Weights of a small mixture-of-experts language model, trained from scratch on English Wikipedia.
Experts: 64 experts in each of 9 layers, 176 SwiGLU neurons an expert, 2 picks a token, a softmax router, a shared expert of 192 neurons.
Below are experts of layer 4 (counted from 0) of a mixture-of-experts language model. Rows are named router (the router's row for the expert), gate (a neuron's input weights, with its number), up (a neuron's input weights, with its number) and show model dimensions 0-191. Each number is 500 + 40 x the weight over its row's rms, rounded and kept within 0 to 999. Numbers have three digits each.
After each expert's rows: "comes after" lists some tokens at least twice as common just before its tokens as in all text. This comes from a sample of Wikipedia text that the model never trained on. Tokens count by the router's weight.

# expert 31
router:501507507537538487460555472463515533489470490504463537577438497495530454487548548487510532537448565491458451474504450483529489500511463609516506475565511530397477491575487517539563455544470510484501466493515514579457441512531447477428482494461496517418602507510528481553475550494486492498537403548465578496533522485505463479514443427520464473551469509470486490531451526545515527491414526478528471527480474539487585496440489417513500491507540505526593477493492479426479501468467473433485599449425471466511493439512554486535514527475540439449475490543512514499579452536461458474
gate0:478368512432443498555515529497491443591516556424542507547467498472578426541478490473509536510535573518474486513546581511478420494494501556488494490502457504489517527456549508461548550569513560509489623411545525538469455541530545458513519482450537488521515459476453549524535485469450530499489536474487533514510547554522512506490417526465491511570495503556510477491533471479509520494468485465527493559514509581512406472550443497542602452485511500485498499517555531520484532492495494473497532467478538532485490531474467386508468520479441495493531521443443495448569522443531461517
up0:465499495550491484513497498546461500559461610460470569435532539435534459474463539470501479517529496517494412469635523480505434473488524504518477434502467573521538507530421545462535526504519516395484595476538529581578531510536497535452504473547473457495522461503465559532501488460465487525559469519492553420504537553520473532476474478469502502537478515534477514509508484507459503505507493480539485512483515514526450502469527516550599461446544478523465460515475562562495548425543590478426515534465507482431478509564523520504482491464416489474503505478563515442493481554586538526
gate1:555505462513527446569505545466517502507440520487505513456586502482472548512481506488548465525511480496526521474467522492551412498459560480510465553555572517512503485511469487503546449522497501487495459419443555436491496453529483584491514538536482471436606457492472480496495432615442484473448422466461450466462525497442510516442558451469508505506544546517511433439510455581525476507496519502565480510445423471489543492604501476528532483481448527510440520541528472559535477484518465511490506535438493503494557527523517502490434480473509452556496471569566477462534612512444539475
up1:487503537459533551484541564522506497424501499473505477525524462547427530557510504477493461493505452489527436516518507500468569518495479533466510481570446480443545494470510490589491576466439530515468533567473499511421552538581504499478529514502470499580482504490500507499452463462501490461451556508538660515558494508557462492565483527604543481512516469603461555527486547437505489524466417451549604535561514469510484521472492510478481504494519471505529554440494489449466528520515591484502440468485500451498483507454458479498542497547519520526477477540437494582487488491585538484
gate2:531480525493480554471537483465536467564501554478524473485523576493557481523463486432456438463470432453495473510439501564436488496503558468518506522479464484527516520568528421471572511464532469464486539509475494447465475509571459418564461550530522502541477463615513451519460469432515454524452504458483468517481534486494495439505489540505462476411479470487464512591440500535502534494493439499527555559554445562488496435511481515577456464457607468580536517547561550501531501501370517495511495555507493489484497564555454490469451502462509496510513446514541467478488525489523498461
up2:428488523462449543481470567450455451446514516562578565482531450518506464579553582497518563571497487474547487423492493466608530419525490569558535525489530470542475438436521488559494502463556488497578488519445496464545525506461497539477495489469470518507489477473500524514465469488490537462519515498504542420519522507538463530474429485480495516527571545512589441475450514482442548536511498526556480512473480526494477488507433526481515526509587541516551513472506572527440535443486483529428470561473516538484432450466552499511558510541442476546562459536493540444553464527500549468
gate3:481518500523546496572609494522516485478526469448453509493521461492517493481428516484482491585624501555504507445560514492500514450497515532486510438575526426445535517477489510521438513464449469518488490486502508450520508460471495431563456536509488505547449494540511425538443589465493492494548443471469531513517512499455469468555512478544532500490480455560495520472581470504579555463587514564541491473505500507546523474383541573479462467531536475537490575493495436474481487560455540537504463438556445543476496523527476468543447518476526565485524546440483536514551485493450429463
up3:461459492434500519497464519554442535501554497477487519489554465448435585467517437464482553532435568523530441562502506505528446503467482560489543467485474525510527533482551412502510582512483446557425446495549431555515493600482516471495519475507476509499532518511473509454516418461534535563474502412481469574510518553488609499497555514441476450479516418476494578509473458503433518460424497491503483511542515532531507453555549501500441462556518487444572480441531584491515481510486548472524542509457489561491523503538507469441488524553520498460426532471490513465494514552485528458
comes after: " to", " was", " he", " and", " also", " He"

# expert 11
router:489464534456522445467431454554526480449564549451497463553502478559510551485453518457560496547565559537469502534537458489505465482450447447529495460474458471469532559470547524479455488469557488545453488481501524501484538419534490496515473580482549485568486537503504550468535433452519463487469551507441455455443489512445583441450519448524447435499472589563456510491551546526549486443540463478481559530510556475531447440495538495483519452559545490516440528525491457555515575528549549484503543454545563475479523559495493516528491533526485525544504551587441530455505560502491552467
gate2:480531501476560519499556476536469458533482515536502558460455488483478487493469516610515564515491508516386499482502595504494532456481508541494522463476487524557485523494551488555498479553451482501551507491472470533548473453507529516510441462512507506486440510431385498528525523497572524474577500430530494521563492550575443507475545533482456524536487486519457509434447488461500456593475486499472445508509531518454492531533508511504518538563553495559537475532526454557560512548475531427522466502432493490491525580485504558487484383521434425477450591530413536509484485442501527470
up2:449461533558510392461445509451469470448526444477564469514523491505543542451482485473443513516536464468558439504491436437494471526500531485493489493527487520483500479459433463440461566434566549510468453485521453440458480470473500521484529461475528456441537500500544584469475518487511493559443538526508499480481466453526508472541529523467570531429555439425564515464517504548500491467562504493567480547476491521539541459440500495543518485490475514544435480535531505437429475476488476482401523516537460459553488445496523535500467527514576498466421556494605441436487559533471438531
gate3:505463501453516566540500609445492529504425523505502466587553526498501508486585514505421540507539517489515520528528501562455502470598572535480514446448511568466533519480491481498540577377484480526466515540430484431510500542459566508461497471488470482435492507492557532509476604549460481429509545527587456513499463478530495489475520456481442525497494543547495588483469472449488532550494535500491541473507508495563473478485496491551548573494492534465532492497544512468480452412527557480471507510533505523434467487501493468580479554567525456506459514466430551474510539514525466447
up3:538601457564484493503526485555535574501464475460446480496448571489468507439511451446574531492459456491543429472516535513521523570478509430510600583500519477467461474449577485506557478559503467433513527437475507516497526515622541503506531464547520473561463502502520497472489430578494528522566492498457505510531529505530506514485533537499484583481535438446494398488542530544441500504454485507520503536486514538464486521553444484458539408521515520485505529428510410573541541522565520520503442517523488500521479539524443454493518552492433498491489469480512437493529524444502483495
gate4:503459508522440551537487469460465526479496612537627500477550548445443498459533464530472490557478542516563533478573511537431544502456552559489475453526480505503553455470507578438519489546424486461566518548541500487432514531497544431496495454492560486462492472501523483533471544544538433530515515448574496522477473518516523524507509515509512514519507426586533561489478472454549521499526570502514524458555470514437478500483580485525540526528490516425544549470447474464478469483526520501522549489524531473526557474469464578442529561533426465504464414506475447535525488462527478570
up4:504477465493555554493516461504529490486499492541476518511494511452454516485511433501475551465547486468495487528544529459536513420506571493431577492503537467522462593488501503518558564469529531497471413490516494579533539468523478522550486475439521407543532535481496490569494496539520520481499492473476457519469401528455495517455437491435563476520528523538573508523468526447454523536529520420478537466483446475454418481584538497536504499500498545501538533532482472445426538542456514538471542532510527381512465456491450430556512544520501491500475461595503466491430541443542399509
gate5:498544498537514586513505479477465422478438508560522519503508497487471493510454472533507527506525479502550545539488526535564520551459486450458468499495517548542482486467545420537450499505542539518451482530479493552512416553498510485535472542525440454514611476491612528480492550597546588499453485514555520445475502502503446437484434493479375524492525471459534531527609465568482492504509455481491465497583498513498501532471442564589471519532494428439488550549488555498497477511446481528495516525494543495468526453466489510565525531491559524498563502471482517535538556452506525430
up5:550517471490507521504536424488476544581395554513501484523476508502527443474473516468520516561531463457504522528505485462468518539548505434482501513496489501461403513520539498489418509445501517498408445557539509580485474495494547459525470484505505429507566501532543554524455503570492589474451523534485493457458427487552489446382558554529432543491470520491573499489487515534495547531555457467478537525555514434501508512442500566625505506499475520486516497584508540506459502508467512509496479492481543426460514564427372510510472501472538515464539487487509459533485465497476502485
comes after: "\n", "|", " from", " in", " to", " (18"

# expert 44
router:491460510463532459460435448529514475449554558440502462567476491547521541483455511459559487544561560521471515518535437494502463495441418437514494451456470484472539581466559525469466492464564490540470467482499528512481540408535490516508471583479559475565463507517523557479533435456518451486479553507452459440448520524449576448456543451507458435475467563558479520474557543525519495455542477483479575531501550468522447438486528528482512463551552503509450521520500462564527573532561540484522550465532584471465519551471505516529487529536476515541500550581457538465465549503479534465
gate0:530498491451519471507513514474474483536476499465469454496486496536597593484542437587518515505519497470496424516494544491443440513497497508489496507602509501503570496520530460507584480528494514571497562493504452578484438507475600511484533509444520475545535489448470478492494510517512525465546528430393538542484496455497494493524573509550554472521490447500461451531428478517485498496460541529467556461467481629460536532483501479478431465428490461562474577499451490477571497541495506521537509534421524464573393469513457517464517512532538541450564468492537498453501490506552486512
up0:553527493498549425499497515481450576434458473545444437513506515553519509422583464490483508555476487528521527413529433541461510512472455499513486455537580503519503551398502474469505432548484546411499465544473525444509532508505498495535514488433499535512394525471460558478500484498464508560502599563538440529570482456493441490468507550404478454574570461498528507507443520533458543438478533520503478506502483489514498557481482504482537465468520506555491565486496425555495520461546473554501440533523549440517494477484541513450493469523557558496559509428503467540540511490514521525
gate1:553565518523435495548463514438532464554488474477554500515531472544505420507502520457472418499392475536500555525537521552507516518531462488468490508450504493575545520463428457499520481521428543537491530464541497456550444472492477484501538485476526481468535535543525497579445600528449492483542546463544467443472487513601548524536576422438498494484538511497463502548457524477444504537468492479460589555472514480482536535514521473461529489418494471458551476548537460567504527468456495511483561511571490508526504455443466471567450526498407454543523455522506564456515492575526481495
up1:575512449539559451542517463494469502486495488498471527459500473500519539569467464528495502503523507412470549487410521538530565560478442394478501515517530455468506468506540452472590539491590490533428471501512499490524419499497544503461494515486425453523508584500475510472537487539448486514449489458481565513554493477468496464471447471490465490491470541448489380440477544562413500540541480546459519564446444472453522475500402523463506434432493531554502494445478511477494509554529536529542565524460494423542554507523515503521520434462525514462429557502491523487496553499508460488
gate2:498492510553497550543529544566500454515464576543418472528492491460488463500473491529468492521459510470464552483511455511524527537542533469470509451442524532508471518497517452452549505445535522462522509495576624551434502536513502491442451483553473496397541525506421493450425479516536480495484564414559536573500537542512473491464468501516540487549501521571518557537540414462507493440424496571456456533503531503447555569507461501439485429510507474478551512426489501536475500481445548463468541521448550491457515478538564495465490476487486440469496463523488488450484459441455417545
up2:488582514476509610476458481475496404531530544460445502496478507553378483519507544538520501495517481500480446446455534454545543486532530491478467501531449544458489526473499474565489460437507529459475555546551520563525518484518534541556451493557535462386530575502506526430457498459545521467517516493487473532543494535449508511520488498506514490523492541470537539473534549481518552444462574527500504567528554526483471471499573473486508548515549593451429461511475480500536605461472493539448516505535579519543483555500463490517550512509432533550513458499532468492489442452561414527
gate3:496552488498504541436553468501463472517453549542492482480463514479523491517529447483473462543538495508553473503487539458494508602491538499532584465472458463570535437513494449432489461637506466468470546530543504478499513515447477465484498513509493514505543467487405481450491524541532517486549507531573557510544434465440475496511483498461519450528500534427569486475514501540455508524421490468464462501568553549438443522501432587448428537475476485499539514524544433515430487486436461503510431458515559451449508464464585504463550505462463433484475473465485485441521542522435453524
up3:546458528450475536438497503468508531464480539512473464465535432501464464448575512515430517483481486467504505480483468517508509501557527503522444495498535530535582499447506432488478492477488439446512539494467509568511516543502456550493451524533540564394477530526487561508523520502502503541545502444439413525436474474484577465504527553603522525516379489530499550501564504462559516493535542526487558544538527443498523474474547483464573429523479524443460425467523519500461439507463541577523499460509570550418525510520492545529536493453518506433496545463572464482451466542454528452
comes after: " |", " the", "-", " The", "|", ":"

# expert 56
router:524495478526498474465561538479480566498434467591510500569437490426516487478469513476487514540452520448477456526430445494495504514551598544474467489543541507513458504476500470538467570508523591482484455520485486432492512463398492443548487446464466559479461455570547394525528462488500475493538450509534580545482470472575448580554537499492512491542473490459557495520493460508520508475465519527512524545498483525490501469497553507536497500416497496475585557496450579459507530547415452458510552593501453472500491480479535589504564506449539551501544485511534504543478464535490488492
gate2:525542490517464504550570488521603504546485483513533502513525562459523426519431514500456510431539509476488466501530529495475504510491455445526467567473511459486502499428478454562515525526486480393505538461451563429430584512505461511470459516485479384517456583535463461440516585468549494523495511542516457528450494426533446483482482553474475474550510537477520500498528475522491495553483439568517518497487586513562530473442515542450485449505465545565468557467407464533407548522458478420513478523486535517468449423526428506553517463475489517508527498481508496492493477482476539491
up2:584520445507387537537450544474500552463443436482464427496473551496520515520475434518520477508533531463482478519474483475510523502506452447450417564451549448515457495534491429564505581516542487511526481527528497480566508542401520523455464502543496519566494487473474485565587524528469472501504473522490532492462548457568530488553561459462519484446496557483495500517495468460508497495492490486441474538531490491540486468445472514544588496503507458586533608536515511472545475543495478508481443587443556464523504484504488498562458475425466487536500538414501524517539438526450564444
gate3:452624474573481514493496510481471523474540487517490452447505484560567458536508575523517479583497455506488518477531495489513590473486546475496494503495509442570409492490510549461564431462490426516532453488519580444430517500444555458418460491524491484528502526514502528568515463526519462516555549445496499493527541514565434542525449552497442549538540454545478422455472509523450574492497476494405493490483529526427498517464523551482468465534514568497492525577519478484488489602489475449490455504488458547548518445515521523508513531540469494497540497515504518588548480549432511485
up3:535573501518518431439481466389391503512529450514504524539542340543460437521392518522484479543498433535511479558513516564438462501518500510507496491453475477518505483542552530477555523503454527521474436501515461517470560513514495507522484501439505560491486447494475507501477513415465537535456488575472476441494504491548505467451541496539527491529411473493516475542571421503568483477457473555406475553484564449480447499514479470483504511501523500515563546502495524590486467482564517533502478480454523502559450514457470503475483455546534518529495439507493485508480496486565506570
gate4:475458487470508429513488546481528527479452477513449489503493503435508576513560505463496574495480504559442532442493445502470500514489477442533460545514463504436490453540446543616535447530518483481555485456525451558500551499504596468484537451526491530498499518454502468504507458516441533444482448533458588470457454491425571496480509451447535454472446513431502465537443541484539522469429477508418532456533502514446507505503532529515470438543500481503487401478504473466501516482551529503472471524558405515549430485555454534482454518483446496499540527435515537477443615480461532512
up4:464587479505489410440511498478509528493491504587543461476520484503505509440462460474455482482535440486511530545529519589529449516489518537475495516486518473540508508519492441497449441388519403457502456516506491518525488496529455508476493475535480468570544477367419577522497514425509464538538485512492516535462446569443511524605512567557499497565470418504536461521494503487515500515439504493431502425496533506530457486525484434523463591441490507506542528461500538575437462537497427453495527507481473522520525548529495519523501460496560434537537526562492458479528479513493538470
gate5:536476482439412480503477508442520551559505444471528502508463547488529480459498549535496518469510550523550501486488536535596531581481553483586488507528423484451421512547539480550463430507353526488482532476532458405459527439507540471538478453493481429515586459469521487499467464399520539577548535498525514526463535484528493515414472516505514505420491543459535463471544494533536515521434492516501509491437490514467453468540527537541531511536433523505501468488459529522552520449548479497524514517532500502531448511420554439524486492482536582475494495517497446443501462525513461542
up5:478446533518518546568481486499521475442454480503441514485490521474487515482458474432438528516512481486483548494583461508446444442455501462489536455477531527507527503499436404507466505488485489495511481546484440496431528476507489514491472458549623554470396510551475549545468565550563445513491522545498525519525458483437452482578484426493476485560525497472479498535518542584507502414486498524462514470455469585475491546451538517563557514495464532473521500527547499407478401511535465547536457424459547490510521472525538503449560470507510443480473541482509483589432528545472493497
comes after: " was", " a", " is", "-", " the", " were"

# expert 40
router:496485515469536458475445462544518483465573554471507470555488493572522545474442519454556500546559568530464487535536456512519466481432454441527498443447449477498535557474550508479464479473560479552443480481505524509505524391520479487511469579494540477555478533521525547471526443457502478501462558493432460448449490509457580446432536431528451440493466581557458523503558545502538478459541465468461563522502549499544448443494532504497483457563528486535438510524503459548520569517563551483525537467544555464480524554490483518525495536537476524535510582580453532471507560482475554462
gate0:498578471446501569598467474474420486431553499575525569536500494530523409434482471543467495469430522560442607461506529558479455479468569565460446552468508482482518469526500491521496503433471575479473463501546517505541508489495472438501482462447481436494574513519497574479483509492504463487518525449557546495459521423537460467558492560526543510502534452533512548515493572533449560487479514468488543509511420477512510559533519477504552500530449498497410441536513520540480478448460511537499506463488553527519531479541521501444495477445451490484447575510564550480549498539526486540
up0:516515478524517630453433467471426477498498562528539518531501514482523463429433435543469525470486473516402524548527516564462468458470568526517498558532521486531573463535535439516521452483503518474456470480532514526454539517484485487521489582444473466499525507506501558502478578465473467456534410486540486527552493471460499492543571504575518533517474547535487480449424517520439529512490542537495539482574450476516543554547501446545503536560470470503465462511498534536407531397479447516517503474505571517563451480578535529562532460525492499489504521469515515436458511526551437497
gate1:492449575577453459547482459494536549608521460488500488501395527502538484482457495529523521408464487513515499493524587460493579422562531527504519474464582486498480473492497499467468458429445486486530542525532516506537518453565531492446529515480465493475550531486516487533504552521481469531473535547446512609557477535534519479516548525470532505478449565454565542474460469451466517556517468443467443467485517499520505550505494529520493576509452474563482526565509518454427484435520588458543571485523510540513536444419466531459477485499500495484477521541509524432476415526441481481
up1:456549472439461529543423474511525567487488564520563420515438564557489495436478532574456533421481491449447452482494448498507557490548524524448526473502483529479482521491535505449551450487456506472565461515470499497479540550506485475569460483469506516466523551538532493454462556500411483524417524488513524510443479520509441433533522466455533508437512543458478440460483528428521470519535512516425435545514522537482578533528480471454521491519509525474573564550440479513504552429530496547494495485531515499461524474492521577572499588482513533479474551586478428487448543485530538454
gate2:452534492457475566514533513487467496509449547444567461504527517465529457455484491485375520440524497542570493527413499455525495480493508526442473478492507509461579565542547467538435456470470529576510435527437494534528483527468516486407548420517419502547540477431503527547478436493490568580495503521496498601510574466518511491507477517468532573490520488527543515578467482511457584491493586461501539535392490511514493475510491493484506507463527474479474490451504489505485498518507518580427528472549427530524494531500495456478547519456503556534510486520545471425534458453505484448
up2:556522467539512560466562411497520578513436430511514550441472487548540518447463493450516537531543477567498504476470501471451478479513497495421468526482454440527552534537468482508439532539497466566508470515473426510559512525489457561528592445530534462477518522531474550471431508466500523538512451466529535573550582505481509473462493571403535419549546537504558468613508473519533509472460485495466556458468515486485514493532499490535466464408502466512525490447531457555538384461486520518470495530508497544488535509521467527559525453519481530444505553569492486497496547478460500469
gate3:531479537431493513513495520467494455456475530532377506496513490511504529527429517463459504454498535534499443524460464506522485466539514597551503458486529554532427466455539510462509468496416556504430536478511565498483574550499516432476485479424492518447489547397453470492511511480491553520494499505507553488496546461472471469520396540454518461483508491505509476499499507474478565501534494503551504474398529372488526584478529502511494448545465460492537536534525535466482475485524461433503496561523598504494520429540551528501481513475544437537492434487541566491602551473493475487
up3:535509512505451439574470487480473507435508449569426466511487527536478508529491543511499489451479465472496479527518540504414543463478497522461498505540387539530565532518524467507439455501505532501519579446508477486369561521466531424492535445516475543506415598453442499537545458459523487565468503548457502467490491470524456503473475483480518473516573446555489511500497480439495540604465499445510480472542480501533435477501532518496433508551421503441510544504492487496508543582493602495516550559507562553554451499478510556515466481536527507475484534507513474552455459464543545517
comes after: " the", " a", " and", "|", "-", " in"

# expert 60
router:488475527457517452468433452555522473444567544450492462554509480555507543477457520464561493551563559536471492529538450493509468481456444449534499449476463468464525555470563512476458500470559500551450506484504530505483535426525488495520468575483543485566483535495501556459539430445509469487464555508436456461435498524440587438448522450525450434501473576560462512481548540526548490457539472481475569533508555475526443441493540502492515453558550501516442524517502463558520576528552551485507536461539559464471538562487497526525485532535473522546511545590443531446493562494495549469
gate0:511541492488562460544509523544495453466479476507459446524442429512539442449488479545448526506514426420487540474497508526534540476540499441516474528470525504489386464456490523499487558476525507482543557484550484547552495580458508538559469445522535501470567515478512497573472522553458526454476467488477536519488524550558567505449490468452486584511481568487553542526540528599503481515536478505524517524523502468497534441559505574446540554521496518441535431575527432558454515506545442424480490553474456518483517515494455504460575560516431421480584472523485508477484453496548497464
up0:509501484470480563488484464432557500576529563506487528555588560473470505526491519545516494534547492494473485455484523529494453466457475502557464525473464557488545547493558554545571463440449523519430528517494433487515491522496486466457541437560518584549526520503442480447505478413510477448442531513521489572506466498461451499516532464568469446560530518501471482442505447402435453462501545482489461496472466485528504512506433544513521553544464447449487534443474526478489513526539552512431459491481489497534568498514534413443436463494552541538487491449600562487431523471555521467
gate1:509465457484455550502516456569475491419493528582558467407415515554537482511474479452507499586458435530461403538450494474430543507530585533490541500481493543494534461545488535549491437458509552524466474497526583542415467461525489496458538504497517536487481414499509446511482488481442515526502504483503481548541477499470507452415533466470493536434521485524508503512589493487519513497459497456506487451496467433535553504480522588543503522472472509477453445458530526442528431512563414481561558511488508515522506451461576427521490455519586480522458519530481498532498479436456478501
up1:446528548515461523395546480456537494585528482444465424521457529528511458572510498472500495494487521482485485459480532558496466517466504480524513459465546535478500508489566568429512537491525452526506552518483493561531529425458531536437459484516507565524452450525498545486520560465595477563610473592453504452490543448466517576566556572458568530478495477418443529543503480524522498539502446566478482534522502507466519542535519437542500547517508501516420479505474479524437524461555492472488482476527509508566542538484515520505556440445472552474408490473529489531462541455531491497
gate2:491543510476493461525482521424493541577435509586519477500553491418521484539618524486488480497491484438417517552511491477551507487512500486479476558461539478524469465447554503526467460538481462509505458540469470511518477493494461549520522561530436490523540509488476539496439523506466470531481473408590529502454450513512475499536561545491458470567447469481520573556494435483453618562501555538505474395540463453507460503491452469453521536508506535461435551483411458459484501488483504460525515531473490567423516488520494466503530558490456426533551464474552564530484481457501449527
up2:476510485498491474478443464470502507514512512566435506484455499485541517484557514498468438489484520425517528485487504501571526546490523461528459571510516488527483488473552498524555434532503433482510440514483505551579505452519471583531527529547550537545459518541570523537511523496510434451459499451627541506506415567558571455487458493453479458558510560507525551556437513452505559548458521444482480476505517524553494473507468481456514516508533550433470548516520459433530495470484547523513567506435467552423551467463526513474502490503423496554570538462535517494441537444516395564
gate3:541527476474435507531506525478491495545468538486437424520538484467588434484475479518537557477514484513530499490546574526550497501449508401512557471461482534458463519530436505480487522596519493501517521468437536568504392457498554507552463522485450525527500477560580515550494485504520477506560427428571534533492463439468548452484484528525487496551493421413510482454448448556507536495453565479497547538421472539423503535555494534507526461468470542484492486515521439511511508439429497483464518496465505487522428503473532565471479539523529545485551394457508491502481469497562462535
up3:466450562514549494442558503509466551471505501506580538448450504513442514569501513453479445448471428530498475450377521496507458499502466509513486423496508480474508496456552522485483494478487500554497501527521488466581465526515554494456548561504536480534520498482481516503516483573525544469468472477445561539537533487503422594534473500495485562496593548506508543466534521466443483485527391523525517511552513563542457546486532423490444485541614480565499525511461501539461469588559429516552481562534467496479555493552540547466509487529469510530531591539509503483508498486429503510
comes after: "-", " by", "=", "|", " by:", "."

# expert 25
router:464491489480430488445606448443457505486468542470543519461538470504457427464543490489480543469468431476503476498559505580487532467515483468486478535552501494480412505516470507541455550490538537474510456581503499478495533499479479511544499447446486463503540518438495527466430531527558506507469445451537519461509536437518499477511462540543473519530503541547459478475488514557542527506513555452500457489551427517464615555409556500505475514431427523437486525540435467564462547556485405474438550462502456487486483418531563538500517524531499483485463483516451546610467482525510517469
gate0:527510436470503498487490612525504459457500587463526510510503486510533518508544547402498511531550542478500460445524478559453464531485493497525560607442473463520506485498482425501504582506521498450559438537481554502445580499512493527526446523480498492509470497450508458491508469553543548458534502482486502473574526458550449511502551504500490546502444511457508465455556500478435473482514475524436483534503518468540437447462461468414522487491471542521510484504487464443488473536556552488542536596438458528526557540440528468485428552559534379449466484450497474497436503559463448485
up0:503514445498509512537554596502550492500533453477424485541484476521528472503485518492575547497538520552555515514503521558462486479490497458583500526452531504560558450472492455526465493482420551461483458538484567470485456482557479498516508524544484475521435409539540370492520494592485469497494472481476516497551527514556490594475488525541509522460536494510527482436558526501473476456577562576491493461477550455560504513469504465471506501508478449456490554432537409441507520537560465511514613535484423465551498569481538496503469542496539489508431514466494494465409524502497511463
gate1:528512515494465490533570507474545481604539465455471545454498473477526467412532505481533493443514473493430477461474474492468502485515474567556462531515543465466482527528557528465430491481486522434464461446480489521437496469554494525496491537520502469407509492476512439545506527593550487516398487477441549447471560444487498538576505474453510551455543478452531503493459555439504433491462476500564514489498544550502478510465519507499567498397532573445428552532465511471449451525507504502433531454507453509460495505473389547463518548517523508475508563409507477526502467454560471506
up1:495530539551414528527546461500429519442503498541518482449557459499482465500454549513488546469493464481472475451575429513444477472483538507523569531523448453506424543455520440544468525529515486476470499521508521562524533534439419452452506495545505451508484480443520487599566572472605477530502520527481513493459493512533503502514559478424477457443501497476533468496446520467472486548436549485535493512494539464475491488460522500524519525436500543489378510486536511479512514491516475475467481485471500533508622495511513526556523553388440469461559497535507461550437444564515564555
gate2:538422514490386493413481572570508543491471533478505530521459560494472463505502534572513520483523484410421519467408511516503578504544435480479501513539524480520498492519506501466524492516501477524578565496476527507456461531503518544486533468512460526496536474564472571465489564488534513462460491544603509468557450473547506549548518508478426530547438414579566470518517457485569464457518478535466562521484551500502469521514451527494430483507454472472533431548567422528473496493494437522444479525489533489505600539562481482506455500526530540505523542556493561534514493524489527495
up2:564484531449433531447464559588496543497507525483507467499494521481478449445472576547499575524450388502447574470498459479538560494555497515568520483505479456538446556521493536440499509488512500539563546551509522467489472512530513528453483481543493535472532463493498561472496488472630525509492545502581541459527489531498440493502569474504488477584502443563548470521554502505567497497513515577499493550441511493479496607515498483481430487521426525435487495552544444550529476487532452492506454531470562496430561581506469514474488452495487515470506494520470563562563505533529507481
gate3:529422482474516506491500417448459518535526460494506495465520564507518520553509560532459543514479500584423517479502485520530499474445542515544497473487484377521506496481499487507507523488499559579521516487529566560531535476491483450488535473540500470491507434541488495546545561455560464564552446494474532585439501551511486520500516492494459468525453554484493470526497538460493498491472592462529579554498532509484469504495579516480461437500517455569439569508508505535513493504474522534546467533467522488506499560569489522449487430484428550621636529463474469556495562528448538502
up3:470541547509458516513515586500529477504476511527457529490452480501507527473455482470530470518522559484509489530509470481511522491529483482474529563531504516458451498487531512538546516454451472442414474481509476527506545491536473476536493527534471502435503517512568532483488469560455591458513467503492469433502490472485556462482483455494548473447554525506456468466527487526464557522420350520526396487494486509517543476504499510504590539505537512448636455530408512463515543533516496483481483476546440474575505446404489481568428527572497463417416508508494487451514474446443498452
comes after: " It", " is", " he", " was", " He", " it"

# expert 61
router:490462531454523446466428458555527477446562547455492463550501486563511553485455519453562489550568563539465496539534462493500464487453441447527497464470457471473528563471551520476457480463554490548455485481507523500482539421540491498519470588483545484567486537498509550468529432454519460488468549505439455451444489516447580442446519449523446432496470583562459502489553542526543486446537465479481563530511553478528447436495539494490521450559547493514443522521490455550508577530550548485505543460545560474479518559489492520528491532528486521541509548590447527458502563499487552465
gate2:480496521514473479527556512478588530504582501520529517505573532543552549531467482601418511503576466508427558477455455488514520513474567560524474497523511479515433468502587430539523513467424501518499503536485514522428519504516573493484554510495533477496463499527460583470402537559574522497514432499494517507489482575490494563565490509460522518522553479365494548481496474499505475538473474496499448503469467492488485501503522551495471547457412487479536499556482490548489518555434498544461471470546563436553533537474484483468473466540537507442509571556572506507500477434505528548
up2:476488453476548508547518555502463491498507537522472496488537522451511477598457565468509486455519497427491483511505553521515478457437546495449472504554517550498511573489380504567538534519514438522522507484466446443540522622452544533497475481497434509579509522507508499556554551500473539486496564528479470494483514464504488479521497517542465505479468500457446458468528469529475499468456530473438553562496516482475530513506530479515484460528500477434489520333446573462536525459448509514525557542480549477457472422506459463417488493553468478506527496477521485515524605541544404479
gate3:485556557431532518516555476527413536445504492496492538564474494552447387507476504579491466472446495481460481485563585467567466557452538543469482585543527461514486500523491495512482487540441421466567481500510444547571529511491439521474537465442550499474513511548522500488395558523439507496503486530482504540483518500520522482520591414533560534570535557473525477480501511480501503470458507452445602451475502499464551570488552468459515540524526499436476593502432559512483501512515520478539517497419529466496464494495489459469463528489544506472421542519508462507484538475508518493
up3:525436434525526452496478518444542449557512514533498475459502541484512457434515535472424509438509514571505474456484566430487467465436503459499539507396503538539557531402497533538502502516553550612472503483544501436441419512525531513548474522438450513474474471460484517520529498556610520514443527498541552512442488441485522564555443507478432427486525536494445485506536511442456482520553488470538412516492457529556462470492510548525449563507452544521508473424492497523457485479434514506475508508455538455484559497490493518541522546505532518499557487518496490485559521456565518457
gate4:522501486555515543516541546514595561529470534505530520490516534463479527499539463468516532460504562554531485490452449495509494537497524502536534499546562524515535470484531531445476454514473443519561538473420531500491509526527433578407522534552447454597452537509541493498402578518461549499405491450424518416607523474498513489552465439465476614527436514423529506457496447512465550484468583526512496511510453522490524515470524540493516501458576518539499456554494498485511523490514495512484491597477453475473476494497534473552413503475555535465445487522520510508538483534516511503
up4:448452522482440463458508526552508549464500440481539438498457509487400543447479509459520433443501540447541477515396437558516517529456480500512541485524448542467489482475540399522529530521468518496469462510435520522543481502559482592544504445539498502371431535564484489517458494484476535559498507481449520482498450518500537494468490453490483513467497472570462525511513472520494490496546572498516527439496522560581395526440525506406535518516443465459437539516516506547498530541502487460548486490558461493503490447550518497565535459576510513473504570513494526475497455441553508461
gate5:547499514501529530493516513492471564501441519527550450560506462460464473566570501515517436468421493440469492432553470503502522585511512453465517475481525451494584464526542495516518446522480521527525441486470392439476430492476464465486511421555483452531531515515511558543502464550515547470512524519463555460522562544546487465523509489482508524464532610540517506538518558414456520547473538469521508586446513492544513463506473522409484469499450474482576521487443504435439417511505532551497493498397482476507469440472457504482473463576525491434514453468519549463491491446544480504
up5:447529503571499458479516558537510473523495510565479504496587478544473508492505492472579484491546491513565550526439554508525507465459475473468437456588503476533519515536567555565474498537578404471471505492458583509523498513509495523495470508580537498449452552477463455473527558531464446441437459514482528444478539507482481470497524465460483498405462521471520506509498452522520487519432506516483539487511480561444594495539456549463510455542443483449546489484569539541497485578506512466553501532470509548497421521467536429595542444546498507444473517520422558494516506442547445488
comes after: "\n", " ", " in", " at", "{\\", " (born"